Experts of a small language model: 16 experts in each of 15 layers, 1 pick a token.
Below are experts of layer 12 (counted from 0) of a mixture-of-experts language model. Rows are named gate (a neuron's input weights, with its number), up (a neuron's input weights, with its number), down (a neuron's output weights, with its number) and show model dimensions 128-191. Each number is 128 + 32 x the weight over its row's rms, rounded and kept within 0 to 255. Numbers have three digits each.
Before each expert's rows: a language model's description of what the expert responds to; "comes after" lists some tokens at least twice as common just before its tokens as in all text. This comes from a sample of Wikipedia text that the model never trained on. Tokens count by the router's weight.

# expert 15
Single capital letters inside acronyms and country codes in tables, like AVM, BRDC, ENG, SWE, plus first capitals of names.
comes after: "\n", " (", "S", " U", "A", " \""
gate0:071151142132145097125175132128124135120101185180180127139071106162100138149158136089111168091108149122084137161090140117155102101121124149125094024118125087152171090095122065118167179126128111
up0:163133052136106145105150134128131142084179083073123126022173114097112119127128098141177122147139161147147150122143151165137115146176169054190133128115202139073121155150168122128139053125152065
down0:113101106089118216156143149170213166103123121142152056098152124146145106153109167197158113126109146120113051139138104089164063139092077113121150147130180075152144150120134169147113121133096126
gate1:087155149096096101121100122096125080092090139168147106129167121110098131179150122125146159102124142088154163147157145155132184085146093124112178090135116155198108141152147142104134147086182145
up1:140103071126129165056147135196078158165153175115100100133128117136111136067126153158158103107149154105122121114110153120104109149093147150133095145128137090108162046157140170142145141206068163
down1:134107153179079115159132162104110125067070185100130159129144113136103124165107151174159149197140152169170157142142125119115154077155174184175158117125071114121140160090065094119122114175171109
gate2:106117148126144145120125093131153158156163106165128098104072110097092090129114125071123182116139101154196107174149093121133102066147164114126151161126147143107086117163123136118177142135177114
up2:121146152196117163149101155084166086160131114161079149104091143126167166115230115128146147179174144167074076144142166091229160130157083174112130168133146129109147146156142122197173111075114143
down2:109165135139157156157162061176124112103155111128156150160138134110122168164123156115125102131151102083111166138068118155089204153063163063169169171172166193060123149107160125073142134091105117
gate3:144143118108086134093148086113185127102117165122146166124078136071151151117154205186153108099117055133126092156143151067081174123129130115043130105095120090101145123100123151168114117118073187
up3:081154121132151067109073172082063100105086129122108124189157135126163129140107165131120153124139196156122109068077113194144091129146164179172130181129161145118146076098125088117060159113116122
down3:155075068167140160098086114159112141131134083100114120122068074121144141122146122122158134157127151159120123133093116061115091214131176095074074078089075152094085103112138136116134107118104159
gate4:098143134178157131097162184140136064169117194136080176177124118089105162133185114140107105122157072105220133161118183107076143125108109090104150182173144170110109142129124114092132128148122159
up4:139129084086138125180094134096139146080136020127118128124163142175138114143088237098164126121059127165119172121094098133115114107175117180152122120093120107156122158075133150157122167117157086
down4:135106120205226135190130117171177216093145186168113137141113107103166143188107100132085121159048143118157105152106158108171126144137104157105152153111061164172103114127146123106185142128132082
gate5:122114130101169075127181109131134091129119160096148050131101148155123146132118118106170124094138109214101099095128157148123141121147112146036136161110112171112112146139127131216074133102157139
up5:129184154170083174153106109150114080155166134155133171171177147087104096108081152151133142135076169134141147149108138170166126045107139141139123159152083138090160198108179166149127113132133135
down5:138145140070154125093126092139146180147174090138135143143076129128154135108155140134144079095194111140082070173125157062176109159172160137080090130090164097094154066116069119138080099135116133
gate6:146148126158118188207131166146088153141154135150102068158130098114126186070129103157153101084131136134140154095104187129126112140127143152111125167138158143070184108185127146168090093090142109
up6:178141142084115064096120167147128104121121120116086190161109224151149175111150076134188086135150141150158075150143121102199145127149132117157132155112074133120083130160121145134094119150113169
down6:131130145080104139122060074085130120205162122131122095090137123058122157085115159155107139099113115134200146126115093129072137132229077174091000113074097107108120111129196119088087077104102140
gate7:099147119137119065114111144120145176161128144128157135169150115099142052130141114167133124136114155123102125127098060045149148128106175142098148071116108165183179065088047135172112182108110142
up7:108130138093205147071151140122161121126151116137127154074111136150042143114143122145109078099137141075104133086152107155111093144120150123094067203088156149114135123163100176113111088086094078
down7:122154107153131148156149100150156160104143100114086145168092127090102136135099132097090073113131114106161198143169104098130134057131101127096153170139116155142161117086113119154175138125165116
gate8:145105098124102160160183127091085193108137141121173135140151105121168120148075119187180116119138106126077080114163174064201135116094114145121121139130163060170092168099152137119119115189113156
up8:114141156146176063134147148104097093121115150124153125078165170111125112161134148129136182105129092149168132070163147124119081080110183092154171104119133160179128139141159080119151129158124096
down8:104177098161116107118136037147173105087129131144140067082102137060136119153130144164120100075113121127157120143132136151155144142178104153183085115092116077113155083155154150166180099138109079
gate9:168101149142121111104127181128086063110114121117109116109090111110138188127127129162164122115141094138117156157068192164156135149140089053156129131089141126138161090185119082078082139169156202
up9:186147116116108091158106081112147112102121112163100088103110115177130195141102062116111122089153131170147066140167162108135144073097132100149115151052112127154064156106112116103124095122115124
down9:136135042153094154154155072120170159082102109098137079169110148179110054132147099084138097063119169148125105161123119127144140088138179092161111136140116131115080117102157131116152092120100148

# expert 9
Opening or middle syllables of proper names and words with r or vowel pairs, like Ro, La, Mar, Bru, or, ra.
comes after: " ", " b", "-", " B", " C", " G"
gate0:126124143139128156150089100138160111201153111155173133132124129152120121067175111198103112178171128117110140075121122122136122109139160139151163102105148138135131158162104103112118103134135185
up0:106153172111095103146134146122022151116110125107126128118121092133184124167074109086149184098067107143226069132196144127159118096119112132152057157056125121152151093090122121128118074142145098
down0:145116165146125123119104137153175139140157082141080155134131084062103102108142102154096127147127205187190146106120120155185135134087138077104144103119121122158082072086116159087063077152127090
gate1:134106161113140119075148132110071089117167143145049142159116146089078125077122108122136122103085165124067105166066135101080162098123066145146123144124123079110159096167104112130092116130139125
up1:096168127150108093130083141148100074105139092103140122087144138136131127156110155088123149142154095092088090099183106183138122110145167168182173177137126119191145154085151155110136147176130149
down1:144108096151133141185172096107137154142135170171119109119133129125173150063238130140154095150128131126121151113076115138129125132090176118166108132162127142125100180137112107165118161161068146
gate2:152142142111148140112130159166119096058147205141203154130091123109146095092122120137136168094159147090186107209083128135146102154071109074086143059166186176083129087153170158150160067112129149
up2:093166118074132124080131163126128121142168075120118145168194080117146107155133163105140072035184130111098128073133132133143112150162124111110095178148132096173118139117178163096112152121078157
down2:109122099092157127088147093125134158104156131118124131101175086137120179122117185078093115135137127115147128149113101082137087154125125136156108154133134132152179081116119106179099100112076094
gate3:140152113093113140196109124095173129105114181101081081137133172130174147187192187165073128143168096154122145081114163085141092141127206149140142129146125104098133174127175117181071104105097115
up3:098152105109116134113125089099138143099091190089130093081114124127165144129137176119076153134169129135061167125096142108121104181082173168209127157141150104070075109098141151181101169125118113
down3:149095147153085108099132107207120161086114089143143100099123143120089130100163111142133151114139112078095139131118093090122118148134051123095139131113113087077132210132110171151149113137084159
gate4:145087120166099132102102114205138092110134135132184117135170144078132083119109093118155155113187104181132163115122149138154181146135122131111154131092094141143091148088177172138199141145136144
up4:133078095135094097128121144161134104115088158144130148165127156103130114149154069133115086176163101161161144089189114075126197117165136142115146110156097128182100060156117135151134123129077113
down4:131099102142141142108139067154087129098115123133159170114112147159133093079091139116140148122154143123125140166104136127111122136151121139063154125144139097116109163135116163118186185160123196
gate5:115136075172083080074158103158141143088131111134131104183092131141141089093087121153100130098149104127124053158131092134164086167084131187193122126159037138082154077096125137080148149118110138
up5:123089134113147120077141084132137132138140140141124139138116132099117130125099154140173133066113154054155088172167157144135130173154162149082112098146113130131102061141133124152099123156155123
down5:175172124120139097093135168144126122117112156121064096107126112104150128103132138138144097106124117175070076117133215117114119163130222127137089169138119146109095140107156139164129080075128157
gate6:183118125109095151165065083175144085173142092172123149133119149142161117114185111147202153170120115145155111100133143157135103159113095146115123139158057123093135100140082173213122121126088165
up6:154128149096168109158077083186111126134103114136170126115150081167156176153181104179160081136158134076174152108075181132122147170152137137177157136141162131116171104069120143157082158100085103
down6:105150159183154152189073138118156151124074194078165159100102156141099121131176110107141082111135090128085143110142131109132191160104221187155100111132104163191105153100162113092163134127142110
gate7:140071089122138127095094098136118096142133150139128157141124102075132165174096138136133130060123084097155052075161155150124130065156118066138147133133145125139177076135172135140070152085136192
up7:099113127125108094137205088132109174123105106087137164133200173140117116129103136110193173107131129165098160195144156147161177117178111146144109078151094072104174123154091164095153081122166103
down7:189114174106102132191125153148169145162150122169074064103131118118157112104136113146163147148109147131153128127108115114134176127131094178124148120112087064084130115097138089159121145164128162
gate8:121114117163136095118152124193141120102129103136062176153143129159072080101174109122160150186128098106179100099123099182137107068150158098167104116140121197131141099105082131140182099078130107
up8:105129190160108099230100154169132160105148103115132153098075139153085140170123136148166126144162110088116116112133137105105120141136176094129150134118158107104095150127095117135147133132162071
down8:154129098113083140179100103138107053127124108137168188117065181154100151141138122163108150087118169081153123081100143150149164157113155098114118089144131112102147116117101122093127150055109135
gate9:181085132122200125087085101125168160176171143106096081104113137117036173153128170106091112164154150159181124129130154086133125172058112128062163146110188148125125158151138187109096110113113114
up9:119079089148152115152169109096124191152168143115125129087141131128092113101154077119108153111130073133135134096153126102115169105113157111128099142126158204131183201145125134114140157144156177
down9:106109151136093102169162084083099149080161104095146115160139096107150098141078150168094087154146104136125138183160139190166155125142121121121149117100128118086133133082114119186109143164071140

# expert 5
Prepositions and auxiliary verbs in running prose, such as in, to, of, on, was, has, been, into, usually before the or a.
comes after: "ed", "s", "ing", " it", "ated", "es"
gate5:164136146114119138161089149120110125135132141116143109112083077052150149166136084142120192135141121161099180121126079126179100127087160114140089159125124125166133151144109093119115163136205131
up5:094141104137072087098142107137191075184108066117104157121143057178102133130136141067128116129132132110117095093180125115080083107126114202108105133134131065108085112099149089098136118168176160
down5:119183105102145087056139098200088158169150135101055110156116159083126126132105175178128108080156103106196127118052085152170098106145134126107149107123092156127116104152162140150098082101145095
gate6:142087168170132149106170121106154081092090099114119131181103099115144114177138125139089150154121097158074089225089115140199143100111195159155150087112172059113165087145111130118149098101101149
up6:131126113133131132144135115130103095202069124151112081132210094153108109129129092135130091146029135107132157122133116171135088165132077159146138107100128150159187095149111155131189131145131179
down6:108101106110107145082074152173150137146096130088124111155113120087065172168132108113140151192113111148122114113154152135141152129118089153193136135099117141106125134122147097161064069157177166
gate7:122083109148107107129143122161118140192117147108126167160112140166132184115103114148180173093116144140074135110132099168155114095183113130119104121119188130094164163135103094103242129163158127
up7:105159159125138153146109099165132102160096087147200133145158102103135072079155117104137113096159125163094144113119193105142144160146101092059139140105177093200119174088147140163108086160095130
down7:110136145141108098139106115154099144126107102132167117182078160102119173184149125099099151183106153105125067131116142121078126146125121095164092174155129130136147121157140149126089162119139122
gate8:089120166123160104155116105091157102078117137160132110110120144132149129132133166146109170122121140080137121139150128129120157105131097121173153099129110093130118174103090140132156116114106139
up8:092105084092207106100129107141164138087106168145118112137123158184107126127169133162137126167119166095093091147152141175123174155172172115164126146156137107161135105174117049098096080082095132
down8:128172118162149141185161087170104093133178140167164091139155083177142130101130117100110116156154102173153027113116121152159145098120088100133051174084107169106139146128194153145101152110111098
gate9:128080131147134117100197130180135147217119121119016120151157087080103131094124112173146099111136095090106094138089100090195094095129163160133155109137067132113116114198163176111142147139120123
up9:195080135134154112107199072162130117152093161115063096088166091097155148154126136164183060114128126087146119160089097121142118102115175140080161096139128064119141082214158116124161214142142154
down9:049124106077143174099144100141112087169187098125170117029129082202129064146122195194098121033110123145123217103138136134124151103144074115186128132081127155184105091158097176124115099154120156
gate10:135096101102111138141078127135059106104138143101109149076092140058094124123076143146119176165128083115077147176123062079124148182122124059092155130135125092131077133170117157101088148105078107
up10:100124087124132117184130134158144163132101150163185063190138116068180191152182111105111123115092126108143114160163143147128156122107130094140127117059093138164126107107096119148103151116127107
down10:136161166142165116161135112096115193135162144086116131119137112124139158142152100090103088118173140121154145157191113145118107145132137079083155177126144120115118145201156146112109087051058065
gate11:186159109149107121076075131153122089191186106129119125198122116136136138069091090133091118144115143082116141166137099101082152101117182145170075140109162176160156143162128084128097125149146101
up11:098176114137145123108078134098143103150121071130125149148153194107148064139121136169137084114134166092108131170151181074060108108102136118130149147090092150116156181152213079141128104172133096
down11:106126170136117135063175136087069139149153090165107168074077089163169144103080126080157100156169168095073168122036119152147177103120086081132118076129086125126130114127116106110197110119130188
gate12:168142145130098105158133121121122102134117127113087093143110153149188149115140121138164134177147120103169118080128153110088190146093113114177125156087121060090070146132067139117101166122155147
up12:167157099163151140203104103109177107065070138141095138130096115139102144103140099122177086176095113157116146096111214146068132134174143153117142122117139114139067148191103178076122156101116086
down12:086177112096098173121163091147074147157103132093129136173131122126106196123156111098148135228149079164143110128075129156089149130128116102135187126223078081049098189117176166099130100142141091
gate13:073115130137140137141208125116176071093141113138169140138149177134161080083144102120132138122166160116134105151179198114074143106059112134118131085097120133157105091100078094120081086138148191
up13:145082136099119124097131099150118100189145128154101142127143071140045108175159164100178101120096120153139206115064099145198123146120069126118155153143148140147194120183185141102129140091081104
down13:094155087090133155182102126179136158091088142183149127125112120069075095126084134157137149148134109093145125116107134117090166138162124145113094106148163089176159064182178147065167118095157161
gate14:167150113117075075105075130191133111108123159141153144089156160117103160135179117095168162121142116174141187111211170110147165174068084143174108145112140152159119131119101094097152151075171194
up14:130184161158102120144179154171156119101118106086105179143119108110098122124190101085146148142120088112157102164154104121105056130104149126133085167127131171188105166115145079083151172081149152
down14:117118108142114109092160152143158146222153095086147155082090105154183139148110130114157136130168117107096191162119126125154129157156149120132096081153147105132151127121143162089124121123151089

# expert 14
Pipes, line breaks and spaced numbers in Wikipedia tables, such as vote counts, percentages, squad statistics, track lengths and MPC · JPL entries.
comes after: " |", "\n", ";", ":", "---|---|---|---|", "–"
gate5:101139074132149125164118121160171158138049152134088147122157106122151120098162125145157115156142167130144098179186172092127114119121112092102160122117126108135113076141192068133136139185105128
up5:137093154118133123076152120081053100162173075090165150132114140129072123161108118137086175125089110139142124128072110147145154141117154171130089086106146117130174160162029177131107118102162126
down5:056096117087078149167104117160102186076131152121115096140166129163141110156150116118130174102144067179134093158112163163063125186159132107216108142191118152195138202165142163090144132132112092
gate6:118148078079114154067098107120108098203127082099182117087147130196164176123212136052115102104159134125111140089150106110134124080137125112071052177169164165127182131094157117159170097080158116
up6:135100121109139096167106100129200174073132148103105113152089144119110067125132130138182113141128119131144174135173127146118091140141121119121130089095107095121072105175189125090131162113092130
down6:155097166105058188098095112098032098147099134111107114141164117140105128137156157114051117124104087139112111158180120135067102053165144202125138126144160162163136097166175086148111075129177166
gate7:103100149104106090126153158054104130142081119114117133115126121102148143139168072129126153163082101074193070124048136099123149145109200186142074147133142144130139078122085137147098136090121114
up7:134106190096087077154160162068145115145130160087087156154188121047104164184125102151124199154108119165178143132092130136121199149116180132101059202156144177106104069163157149158107140112078138
down7:122120140142146129125113095126160138136112111167145096138166099191136142104118131139089111152151141200178154133116095129165148111084128112141067134110106100134142091151030090055112105170161152
gate8:128153094168123151123113143082112110143093162123126082119143089136124142161185136121101132192148080164128114101149100148058153138117075142186176166138130126088144124100124149156093116094131079
up8:140131152148138163170104190113118118120123114161134114109090121146142155142083149133129103136152130143172139123104125119071111139092121074209168149145109063124118119129124167145148117116202139
down8:093190188139125120120096093104130151096108189069112141095158115127171129169182150091104133131124132190142105194130081176119126135172097181125109159207074161130128137129139147209073162179109152
gate9:135110088112116173165051152080126114127150155165170123098123130062073100118131089093105104094082113142090113074091124129133157085093108108121126106100112178183080141113177180095137123018114133
up9:140144085094144212173133106147124099086122091119122128119119116108206159156143152110126175127121146102114058123166083106139082187092135103139147151158181137115127161145184172140189169137111126
down9:076125148167077145137093126134166061105168158170110096037119123155136147132138161153126134131142136125161119116127141170123148140125088092157093091147144148101122210153152087114104142078124157
gate10:142102133120086145145134119112139095081163175115082149086121101139100159161185135128140107099111159104176110102076095137097087137081178119154093168096178117111132120185085130159127064128128123
up10:171157144073153112096103123104076106176118099115152088129078109126140167089185115103108154131109121172114121143151150136131073113122092141142148095084152135139135122107124132097067170096134143
down10:074178159085173192167082167181145139128131161114123168108121122173129151089122108120125101129161111135161160164080166122164098091119140100078143115171095106191092119164152113162058123120120176
gate11:147089183132116135140169170154163128139136099090147072097108110125129104084123139131141163092092155159111135146099103144167111124138177154151145138155175088130031111104125105137115142072074097
up11:039236152111128121086158132119090113106170157149108135140113093152083145090169125117098129156141080097108085142182118123114134132115099131169114078123078127164145189082165088148101120147163133
down11:147092132132158133209124088149116102151095118133195105024145144145145115181142128100174115067136113175113158179147096173124146152124112143104115137099095132131130149083123128073143135102143112
gate12:152114102128091162121104127112124149081107120141102065126136180120162124152168157209150115128160145131029142130080138120142112132175150087102151133194195035167083129141137140100114117136116141
up12:178114070132109218161138095041102109069118133154150089115112168170145157135122141130164215096208129125174132130183152079118110128096134123152139167093170113149140125126082113147143114121109159
down12:166136103096138126086106183193163142108111194139156127112163136084118116160119152155149081137106067149138136123123136155175139188155125129116195088081173128149122099109172142136150190129111146
gate13:151156068121109101120117106198105112142112113119186069176101118094145165123117030123099136174122111139091152101117145093127106121099051123116126114197055098088118099037159061156173122136119119
up13:179185123071107158082157141068133113108132117142145113085127113163116098155145146118154129133148085112210109209120117122126151154138092127191096092086175065130123132158104116114110113104098127
down13:118104130076068133152112147168138143125172122165116145181157079129132127141175162099145185024064120114114084142063140125054162143127174144104176135145136143137171175221151151094127151092137147
gate14:106151150131123148095146144108124091109151164144129118120116195124124157156171133161075168103122175146186147094038098123128145143150122158178129153155196125110103135143141084129165147101123108
up14:072138165085131097078164142113119128159172182112096095151082136077147123153159188116092145155100098119117172110151167148185122148129142082135134088095115190060124153087142116103160101168138126
down14:050127116141100177118163153105166173141057152116118145141111167155119164102071154138105153117111146139166125118163061143130102086145126107161161064101097120103143165169111144130112090153128108

# expert 7
Bare space tokens and pipe separators in wiki tables and results lists, plus numbers and Win entries in fight records.
comes after: " the", "|", " a", ")", " his", " The"
gate5:081152141149071124102096101171129087120120142117163109151090152125131162103176105126079146083127114124109130120159144152113171150120139088125104127115159087144153125098127152158171130097111141
up5:150184137110157147098130126207113116129172135084162110107079135134145138133173127117129184151145153163123119134138164098049193139121122136105146090125126097099109113151071131127097127133093083
down5:095102079175136147119156145154134121134180103104106110174065128103057131165135118125078114105113140108168199178078129087107091078096154111100100121143127075102146114147146101107112099136146069
gate6:151093156133114148109143143168135129118129107138131115159101132077129056141157054095146144086165160141112191121102138123094155141136154089089112160116114134175099095112053125098133082137115102
up6:154116136113134192174172142158164148105101126146130163165073112097127153084173157137171180085123160114199094115117144134236136110098192104070118149141183125153092154116138090176100162118179132
down6:109094174098157151106097112138116097191120126124146157128071170129166159097076071178141102174184112182105092134059103113129134129098141152158116105086069131091184100164211092142149167095145160
gate7:135092147124181129138016158137110138124129064157103159124165074097110136141080138096091088130141172157137124141114131130151143097123135174101061172167115094196168130148107125149142106092102079
up7:115149227140100115191169097089089131178116145142165084081099050074144141104083145143155110165133117109101140146164150096143126120095128133130095091119167120100159114099155065115134177098193152
down7:121169038128150106146094137148162060208101087099163115157110108109156081123119132149143144111088166152147143110175116115128152139139109181174104138133144122150135060101158067109161163065089161
gate8:117143145123157115088116155111145156097114125156090123069198132096104082056132181182112132129067127140134085143152131134151140158077215187100150109085193108111161149108068132092153108156103121
up8:123120164156143135122136186141110113145096109122118175113099151138098110134096142096160145107127140139144090158124117140137145087156064209098167114143113120156133178115146129083153125053140099
down8:167174160115113089128169134087167167124164081228132114104117118107158157160183153114122138067122075162111083110112107143180157108204109137119145191096179108098145115109122099189167148125159165
gate9:129118191119109117101140113126147147116121173141185156136130102060121107098105138137207130103117118078112162144116100118142138118124204159148145106107143100136117075071112097103167103080155149
up9:100133143083161105175174090104144199108122185140202137138090124129113177093097105119094108149152098158164066146146140114098165149105112144114090067135116192187108104133116152142113171151108115
down9:117111158183131074166114126100145156141158128137106164139154200142121166061115086149105092117097110127162113094180132081162091201155109216167170139155133146088132129131157112120127161159159150
gate10:160120183112076083107107130154095158114118069140100129128120141153131163105087114112113130146105122141102136112144128104117043146154136111109107140124142100104124099172149149128117113168134152
up10:113144070090136155170110061118137166129145149124140126153069097136118146127142150154134156093183187110160134124145140122166224154138143123134116120167144162129117131068144141101124149112101102
down10:138109161113120075121180085153148179160094051142150090110191134152188124205104115166140137130086135116167132136170122121111122159233159145082145151110120120171127128154124136058164140146108092
gate11:080146129145143075178124129241113106113136131089170094130168144104085091155130164190107094107167101102094121150133152148117114177114119112116110072078135164130134121161164127131117111082082105
up11:167120142139139146085162123139108133138094130114156130125095131122121107067087037077125100116125172167109073139070138108125143121057089187123141168110145141137095183042070148046152122166161116
down11:147116206092185076150174091106079190138119175147122107162105140128127154169145117117108102155130098163123169141096125072126070128107128193095116141176097094148127061102186157136145131147183106
gate12:045083137104163154145136162127114125163122113122124137143143120081120155069128113160122160154128171145106112150103111173135093090095104164148099183127174156120129175136112092066111137119123148
up12:107149194105171082183156105111143104134099188099120069090172180116120127103134113084147173065108152102109174139087116121101200136159119123114163112159110153160104135147168084088086116076131077
down12:093165102183095127146110148138208184140137107124191204136057104166115124129123054108140120140167127127116119182162152067105105113122136090097174133116119130157180127138149157113069145132128107
gate13:140122154140122115195159133144117118148139127110139100117197138110124139110199124124149112148137156130143131191102115090141116103081181108131144156138236165143148115112145129126163133050096195
up13:107082132143099150101151138136128135118093167181130142097120096111112147166184164136150141137114178067134129097142137070132150101110120147112157094088093130119170162082140162165081100122132125
down13:149089128153114138145113084116098100117114121195131170138178082133170155115145159136108102135122074147121125174154133199183099073101125175094116107120074126134088133122112059146122121161156116
gate14:081210168101168127133051120127142124094113117082136124120156074137131118136083083158133201080081109091162098134127166060118151191190091143128106119148112112138145149108160131104165104147062136
up14:163108109161135129134075096167118142153100096091147140115123140164143141091124199184093251074150107186066123098123120110090129121133115131178090161213121162150159182109139151134108074130145185
down14:141128165076162134156200162160142094128146170145116167082145106065094100140124189112155137116143134160200146140134172153094159150134134119163111096120161181145085164147135150182123088151151145

# expert 8
Commas, especially between place names (Cincinnati, Ohio), plus and, the, which, that, known, named, and verb endings -ed and -ized.
comes after: "s", ",", " of", "\"", "ia", " for"
gate5:128114084163133092064170115183132122124097118137094122145100182129133156130086117118158107108121112128135134208150079198120073140145131162121083136105150128096132131120176065160071132122174143
up5:141146143105117148212104144107151101111169158130155106093081042102092082166167129145124139139111118157119122052097141070146161135079124099119210113125105151167093125120089181095145142081094119
down5:161107132110120101146106145213077143115124150091098139104159114124099150162120197169153118154119179146108112081153138150134125187136107143177131185142130133118112114152134181121161077206107095
gate6:152107167138129084164132183130112140072143096160140163110174143133150115206087105132143110127138112158157048146127182045191144160168133078170160141145101130126138095127176131088147103148081103
up6:129125113111119127097082164185137137161127135127102158118152103138156117180128128177178103105090133203109062085137096042121121162126168091113162159184157076088136094125194106127127122102146135
down6:109129175188087077166116101188103099119113093135084130129110215106133156127110134124095143146111106148115102121171089204128132163115179140144177137099154112130155105116092133132126118147105117
gate7:113143119135122149126064131137141093097107107108159169183120167148131120109078120133172119160114147100151126109097200061160114109089101128125153116139163058069135157164145131099183135137143193
up7:094155134130127141134139080142134113131113081126126110091136095139135115135107124095104115059162099118161142117107121187160160165076136166163088106103155135184159147102150150185048148106178120
down7:133062110167138182094157127167173138144139134116176123095164136109136090118164104113136114169145139112142141164085146186134096161135130098150155144161111197068111094081167078074142185168085122
gate8:156114079110182107134166127109087148163128167085075091148148104104059169078172059143128104166135131102080160086088107150107106223086114183130113076111132094104100168126181099108227129097144117
up8:125142121145163162143129172091156094107091087093103096142136142156163097149096151134166094109156104157134133112163180160129158134149160122194137131088080129118151171106090118152171126160099123
down8:147136123129172132090125150158099182146071102177128130161124089123143079069099090083124128151101160110158097145145131100093106108145116129093072107169158096166098162111142154171121103134118153
gate9:124124069136096121114137117136165105058131128190096104138147147163120145102149111116083107128155123146184136155099156184107146084127174111119117112139160108128116114170138198184081151121122149
up9:112072122154194135161146099173134115100131086135157125125098104066096117139114164149113057115137146086077058093129170120095158140123149177165149118116116099146092134072118088070058089116098136
down9:082147149114148137115098144114129127130124092157106100139110124164120109028088154118094132083135149132139178173125110114129159155198188092142131092154132144131178132140128123130117095147092143
gate10:214164141131120125144131165122084052067102126157184123183108191176170106160146133163123113196159139154106147154127104105100076130090147132142098080196113094150062121123142191142111149134140132
up10:112121126026129065146109159107118088056151102149132070133111137056108172169155135098062095182074115183108138116126185104152099163122094138118156097173103105160072146123110111197003157168112139
down10:084153095133128218128170051112141143128165136130154108098132113145083113168149167106143151143115151100109184123106104160124067074138135072187133170095121127065145087117100067105154111147116077
gate11:127123135143154095112135140098119125165099165117126119114170137171144128116070092198129112162128147074175185122144148082135100116071139107131139102135116095115170138142171131123111133135122108
up11:159142142091118102176155112111138126117170131138161057122103194114161158176134120105071143133139106152147114155140195169125165156178142117169141100119141137136091111121123109127115142081084172
down11:145065106164116104124134116172102181101146095100144177132110093095126156150124094068130128125120130140151171051139054064078115172114121112104100141136122097120118119156123147113080068130133144
gate12:197110138093177188120104121096103092132145128131093086093123187139166144150154128112127141154120157109116167146093067129145122110108136129147160095146124119141144078168176065110099114124122057
up12:151144146115135152182083072119103105118158156097123136119152137142149129179159098116122108112173129089120128103090095160152126132096182094118152136162117130108187082153178058174140128117110093
down12:145191107107117107133112137150137155110117146099209180112111174158161116125128124110087163114078196108119099152151125126118164129100124150176108096092126080114075118098179173183110126118098111
gate13:148129146124094081155150093113164155115123111115106123111150097149201119147130059170082126107133132132122111174157127115105090149119157144120109102160170101162171168095104178076131033040135104
up13:147145153158075137142141096085146115125088170148138105124121076176147126048151124181070150129153100131154129145104121130166108171080112137107171120183141112168150123105119139066114107119195082
down13:116117072158240113197087141113137143168219133132160127123091120176114129151191090104117167113178101070143153109164188098118126145204109100159128129176159108093118108150155158114119141123203109
gate14:163131125138105109121121062144088118081157081148108135114118091173120171088130091087120064133180110117145085096151062145204110153114131109134131108131063124063087100103136166132049119132200204
up14:111088132133154104157174203098133114131110158118109145167149103105138144133109121119105206120142162095084056221132179139132162154164157121123128104092164111114194136123106097172152131117070058
down14:142127146093138158159131071084102161131113123139109090081124128122105112145151146212080134125157125121164087050179131143121066135153132134153142132191147143085145152108114215144138160131141137